config.yaml
num_hidden_layers: 8
hidden_size: 384
n_experts: 80
experts_per_token: 6
d_expert: 96
d_shared_expert: 0
hidden_act: "bilinear"
moe_layers: [1, 2, 3, 4, 5, 6, 7]
router_score: "sigmoid"
normalize_top_k: true
routed_scale: 2.45
balance_loss: 0.000631
balance_bias: true
router_bias: true
n_groups: 8
groups_per_token: 3
init_std_router: 0.0102
lr_router: 0.000324
vocab_size: 16384
norm: "rmsnorm"
norm_eps: 1e-07
tie_word_embeddings: "early"
optimizer: "adamw"
learning_rate: 0.00133
beta1: 0.95
beta2: 0.98
max_grad_norm: 0.5
batch_tokens: 131072
max_seq_len: 512
train_tokens: 561200000
max_steps: 4282
dataset: "wikipedia_en"
Below are experts of layer 5 (counted from 0) of a mixture-of-experts language model. Rows are named down (a neuron's output weights, with its number) and show model dimensions 160-191. Each number is 128 + 32 x the weight over its row's rms, rounded and kept within 0 to 255.
Before each expert's rows: a language model's description of what the expert responds to. This comes from a sample of Wikipedia text that the model never trained on.

# expert 54
It responds to: Final nouns of place and institution names, such as University, Street, York, Road, Church, River, Park, Museum.
down0 [129  89 193 185 122 131 179  98 138 128 107 123 149 127 147 147 184 169 135 117  72 145  98  87 146 130 108 123  42 107 179  95]
down1 [ 96 167 117 112 122  71 157 142 126 151 143 107 104 143  88 108 150 179 130 182 159 105  92 210 118 163  74  97 187 133  93 155]
down2 [126 169 136 160 141 154  87 147  98 117 173 123 125 136 147  86 169 172 151 108 147  88 113 123 130 139 123 133 160 131  91 102]
down3 [128 134 132 159 127 156 148 118 130 182 108 125 189 120 131  57 173 123  93  69 112 127 182 161 121 181 117 175 103 144 140 161]
down4 [166 108 110 194  76 107 117 177 118 108 119 153  94 109 169 161 120 122 132 187 123 148 126 154  81 137 149 150 157 122  96 149]
down5 [103 158 132 167 126 132  92 147 148 161 147 111 117  81 119 157 149 120  75 113 134 105 195 123 140 101 126 125 111  98  89 134]

# expert 55
It responds to: Words inside names of institutions, parties and countries, such as University, States, Party, Institute, Democratic, often after United or National.
down0 [ 85  95 131  62 134 128 128 125 107  98 141 132 184 141 120 104 101 128 149 166 118 176  53 138 160 103 132 135 127 200 156 160]
down1 [120 105 158 195 147  85 122  58 122 143 125 224 158 118 104 117  97 138 147 122 125  83 160  78 164 185 146 133 153 112  93 160]
down2 [140 185 136 172 129 196  98 105  73 133 134 120 114 142 128  93  95  82 128 112 108  51 123 176  99 140 138 122  92 146 200 156]
down3 [107 138 116  92 138 157 155 131  88 102 140 141 115 159 183 166 121 167 154 121 168 109 131  73  89 113 140 115  22 103  44 107]
down4 [167 124 167 145  65 128  87 152  99 170 152 180 143 148 104 155 151 165 154 118  96 187 132 129 120 129 124 107 105 168 133 115]
down5 [102 129 117 136 111 107 142  88 174 157  70 167  62 127  72 139 108 136 124 105 157 166 119  95 127 107 107 178 134 210  87  67]

# expert 36
It responds to: Digits and number pieces in tables, rankings, scores, dates and times, such as 1, 20, 7:43, 6–3.
down0 [112 108 128 130  69 157 124 107 108 140 134 166 155 127 130 140 150 128 188 138 181  87 147 168 114 124 101 102 141  84 180  95]
down1 [166 124 103 162 153 123 122  93 137 139 159  86 127 143  74 136  76  65 118 145 120 128 129  68 155 168 110  93 133 136 155 155]
down2 [200 124 129 135 153 130  86 137 121 101 192 171 103 133 120 136 152 176  99 130  85 158  74 111 146 105 109 175 133 135 116 145]
down3 [117  79  84 146 190 194 162  90  86 136 140 135 181 163 156 161 134 129 129 101 146 192 156   0  89 115 119 125 113 106 122 175]
down4 [113 167 124 170 175 125  67 130 162 132  89 139 103 141  76  77 173 176 152 128 121 130  93 131 111 124  71 126 214 111 115  85]
down5 [148 116 111 171 118  83 146 150 130 107 136 162 146 158 129 147 112 127  79 162 163 137 153  96 175 125 121  92 158 101 133 119]

# expert 40
It responds to: Digit groups inside numbers, years and decimals, often after 19, 20 or a comma, like 18,059, 1899, 13.05.
down0 [105 133 159 111  88 163 162 142 152 137 149 167 120  93  92 198 144 187 123 136 150 160 135 152 117 109 119  80 138  76 142 170]
down1 [122 136  89 107 137 142 115 140 147  88 114 130 126 214 109 127 124 118 125 165 150 113 122 108 169 116 154 166 111 120  97  78]
down2 [110 180  57  93 159 128 127 136 149  87 129 136 147  86 105 112  52 142  92 129 125  76 128 160  95 130 130 143 154  77 142 129]
down3 [137  85 133 137 137 170 126 151 123 118 117 122 102 184 150 155 169 120 126 166 138 132 113 168 165 167  87 170 100 146  61  99]
down4 [128  85 131 124 177 120 120 161 173 148 141  69 122 149 158 144 107 114 147 103 117  64 111  99  76 184 139 147 122  42 145 144]
down5 [123  90 132 168 149 115  72 121 110 105 149 135 151 149 127 129 158 198 104  98 141 122  95 142 110 130  79 121 109 107 198  85]

# expert 10
It responds to: Blank spaces and line-ending pipes inside markdown tables, plus heading ends (==) and colon line breaks, usually just before year or number cells.
down0 [172 138 111 120  98  60 153 115 130 160 107  97 127 168 144  74 152  86 143 112 140 112 133 166  96 175  76 171 128 175  92 124]
down1 [156 134 128  97 136 216 155 121  92 125  95 118 165 174 181 149 105 122 171 125  99 133 143 123  98 145  68 118 103 132  51 128]
down2 [ 92 171  91 102 161 129 130 158 105 157 131 147 196 132 147  98 147 167 155 125 198 150  98  56 113 113  92 135 131 135 173 143]
down3 [129 100 123 174 131  76 125 108 190 144 133 115  65 126 179 130 109 151 107 163 133 143  90 107  92 162 126  76 138 146 146 131]
down4 [147  71 175 128  74 132  71 108 139 127  73  65  98 196 144 120  90 127 108  65 190  77 138 178  91 112 145 150  97 191 113 124]
down5 [ 98 173 119 126  82  88  70 150 174  74 139 183 111 157 142 139 106 135 108 143 124 195  82 146 155 144 146 165 159  90 137 122]

# expert 15
It responds to: Head nouns and noun-final suffixes naming roles, fields or systems, before commas or of: politician, actor, education, movement, engine, -ism.
down0 [176 116  64 140 159 132  70 137 102 164  81 126 131 139 142 120 160 108 107  99 150  81 119  92 115 117 147 126 130 166  95  88]
down1 [145  99  97 148 136 151  96 120 129 209 134 128  86 143 158  95 124  95 102 188  86 117 125 123  73  86 104 151 168 170 103 145]
down2 [117 106 169 158 150 103 130 118 130 166 111 194 130 126 127 152 124 143 113 114 103 174 122 101 178 122 102 141 145 150 185 140]
down3 [104 163 218 183 124  78 102 114  57 147 142 131 126 123 128 125 177 128 120 113 155 134 107  95 160 159 129 162 130 104 157 152]
down4 [119 118 149  54 127 115  69 143 130 162 137  97 147 100 136 128 118 147 122 148 134 142 153 113 149  87 133 131 153 120 200 114]
down5 [152 124  90 139 152 136  44 149  68 115 111 133 100 174 127 160 105 134  68  98 112 128 124 178 127 167 122 108  77 121 159 115]

# expert 57
It responds to: Header words and markup in tables, infoboxes and lists, such as No., Total, Date, Preceded, Coordinates, dashes and pipes after line breaks.
down0 [174 112 145 183 130  81 171 121 132 148 212 132 127 172 102 160 149 126 167 115   8  78 128  71 114 139 126 136 171  75 175 110]
down1 [105  52 165 190 108 142 115 136 139 169 145  88 127  91 144 164 105 106 217 173 128 123 126  50 144 185 114 100 114 111  97 147]
down2 [136 118  96 187 133 166 118 147 129 169 137 101 159 142  96 109  86 194 119 152 176 135 117 106 131 177  92 119  65 118 161 127]
down3 [119  70 165 113 137 220 123 108 119 130  92 152  67  48 145 173  77 154 132 143  52  90 110 110 124 162  89 139 158 106 138 126]
down4 [110 126 124 152  61 127 126 143 147 204 212 193  75 128 150 123 108 168  93 221 135 144 168 133 102 168 200  98 138 133 146 121]
down5 [120 142 127 132  99 114 179 166 109 124  94 199 183  72 109  69 165 104 128 114 173 167 151 114 162 142 126 102  55  90  81 130]

# expert 1
It responds to: First fragment of a split word, often a capital S, D, H or Sh opening a name or heading, as in S-upermarine, S-noopy, -s-alinity.
down0 [115  94 115 134 165 139 137 215 129  63 175 125 150 133 184 143 154 180 132 143 136 120 136 177 160  76 134 134 116 186 146 166]
down1 [131 199 112 116 134 197 209 123 107  55 172 165 124 116 146 142 127 150 181 154 130 124  76 120 100 139 167 133 121 136 175 129]
down2 [179 133 127  79 129 173 141  66 126 160 119 114  93 122  60 137  88 109 180 158 116 112 118 133 188 163  52 127 104 136 123 110]
down3 [ 84 100 172 126  97  92 140 134 167 177 134 141  86 139 108 163 160  61 164 125  62 103 132 149 149 127 119 140 105 166 183  83]
down4 [177 160 100 114 161 142 188 189  89 102  88 102 117 178 119 192 116 141 103 123 176 138 173 133 113 127  87 112 127 137 115 148]
down5 [134 143 105  69 125 134 150  74 159 137 163 142 104 108 104 124 127 126 100 131 103 132 110 114 170 110 112 123  85 154 133 165]

# expert 32
It responds to: Spaces, digits and row breaks inside numeric tables such as league standings and statistics, plus table divider rows.
down0 [121 133 143 113 134 162 130 130 162 111 145 171 203 121 164 143 136 132 138 144 138 109 129  82 120 136 144 110 141 109 145  83]
down1 [ 67 120 189 125 143 183 120 117 206 139  71  73 177  96  72 133 140  59  99 145 128 104 120 125 120 144 128  77 172 166  94 197]
down2 [152 117 103 167 162 205  76 153 120 118  92 132 121 165  96 158 208  83 140 151 122 161  92 128 157 136 175 139 101 162 160 117]
down3 [169 101 111 128 158 170 167  96  63 186 104 116 119 166 124 210 108 150  63 191 120  81 188 146 133  82 138 147 119 129 118 133]
down4 [150 104 131 124 182 131 129  63 101 200 128 171 197 176 168 137 154 108 113 141 184 157 116 174 152 147 144 160 123 129 162  80]
down5 [147 121 126 104 172 127  98 153  97 120 188  86 123 135 128 162 123 122 133 144 167 172 132 163 133  74 195 166 188 115 116 160]

# expert 44
It responds to: General adjectives and abstract nouns in running prose, such as significant, constant, public, military, health, decision.
down0 [155 133 115 112  95 143 146 132 137 143 161 152 107 112 111 128 136  99 143  89 131 119 138  63 118 122  89  98  72 138 107 131]
down1 [117 138 167  92 139 150  84 105  69 120 126 151  92 117 136  70  87 156 128  92 114 139  62 129 107  87  91 105 125  86  76 187]
down2 [132 110 160 132 114  95  97 112 128 129 124 143 158 171 132 163 184 186 111  59 101 102  95 104  90 135 141 126 128 114 117  90]
down3 [161 183  92 153 164 137 113 152 104 126 234 162 141 121 115 177 127 107 105 191 153 149 141 125 123 129 157 152 159 122 151 111]
down4 [153 159 123 133  45 199 145 107 147 123 127  89 146 142 134 105 124 115 123 128 113 123 136 144 170 142 109 166  87 104 168 171]
down5 [143  81 116  83 135  83 165 127 130 170 148 114 159 136 135 114 151  96 107 105  93 119 157 109 128 183 104 150 168 139 138 134]

# expert 3
It responds to: Short word-initial or mid-word pieces such as p, ip, ink, kn, F inside names and words, often engineering or vehicle contexts: Tipo, Pipeworks, Crosslink.
down0 [ 89  55 128 100 130 109 140 152 146 120 140 151 123 145 112  64 158 119 133 154 101 120 140 162 112 148 189 163  73  90 121 115]
down1 [171 131 150 224  94 166  96 151 134 102 181 196 103 155 105 123 127 129 123  90 128 170 102  98 138 109  91  80 169  96  96 149]
down2 [129  93 121 126 140 139 153 128  96 100 138 147 188 119 199  84 151  45  88 137  99 157 106 109 100 125 132 117 118  95 142 133]
down3 [145 170 136 148 111 143 116 104 149 159  68 140 156 128 140 128 143 169 118 127 175 159 142 141  40 169  79 113  85 150 151  89]
down4 [122  85 147 137 195 110 181 154  74 127 114 153 145 151 150 134 166 122 174 118 135 106 110 133  92 155 122 105 119 157 160 138]
down5 [144 143 132 132  70 254 110 102 102 169  71 179  87 127 100 131 132 157  96 100 165 133 145 131 188 118 104 164  81 202 114 125]

# expert 22
It responds to: Mid-word syllables of non-English names, mostly Japanese, Turkish and Slavic, like Tōrukamu, Hitachinokuni, Kujibiki, with letters such as ş, ō, k, u.
down0 [165 109 109 130 140 111 113 100 115  99 132 125 131 160  99 123 112 202 121 165  84 113 117  98 126 136 125 114 135 152 154 115]
down1 [136 103 113 171 128 125 118 194  95 138  96 133 183 117 109 120 122 117  97 128  34 161 103  91 142 141 150 140 124 206  85 144]
down2 [117 112  91 190 149  92  98 137 111 164 152 144 128 154 143 113 134 126 131 146 150 141  91  99 137 119 144 147  84 147 145 156]
down3 [111  40  66 112 102  80 131 134 114 147 143  97 145 122 157 124 141 141 183 203 135 136 140 116 145 161 126 124  96 124 113  57]
down4 [130 116 117  93 104  95  63 151 184  81 141 132  91 140 151 165 131  53 101 115 142  65  83 176 134 129  73 116 140 137 133 168]
down5 [103 141 118 103 133 171 130 146  41  70  83 135  93 133 116 108 145 107  96 130 120 136 129 138 111 123 145  91 144  78 127 118]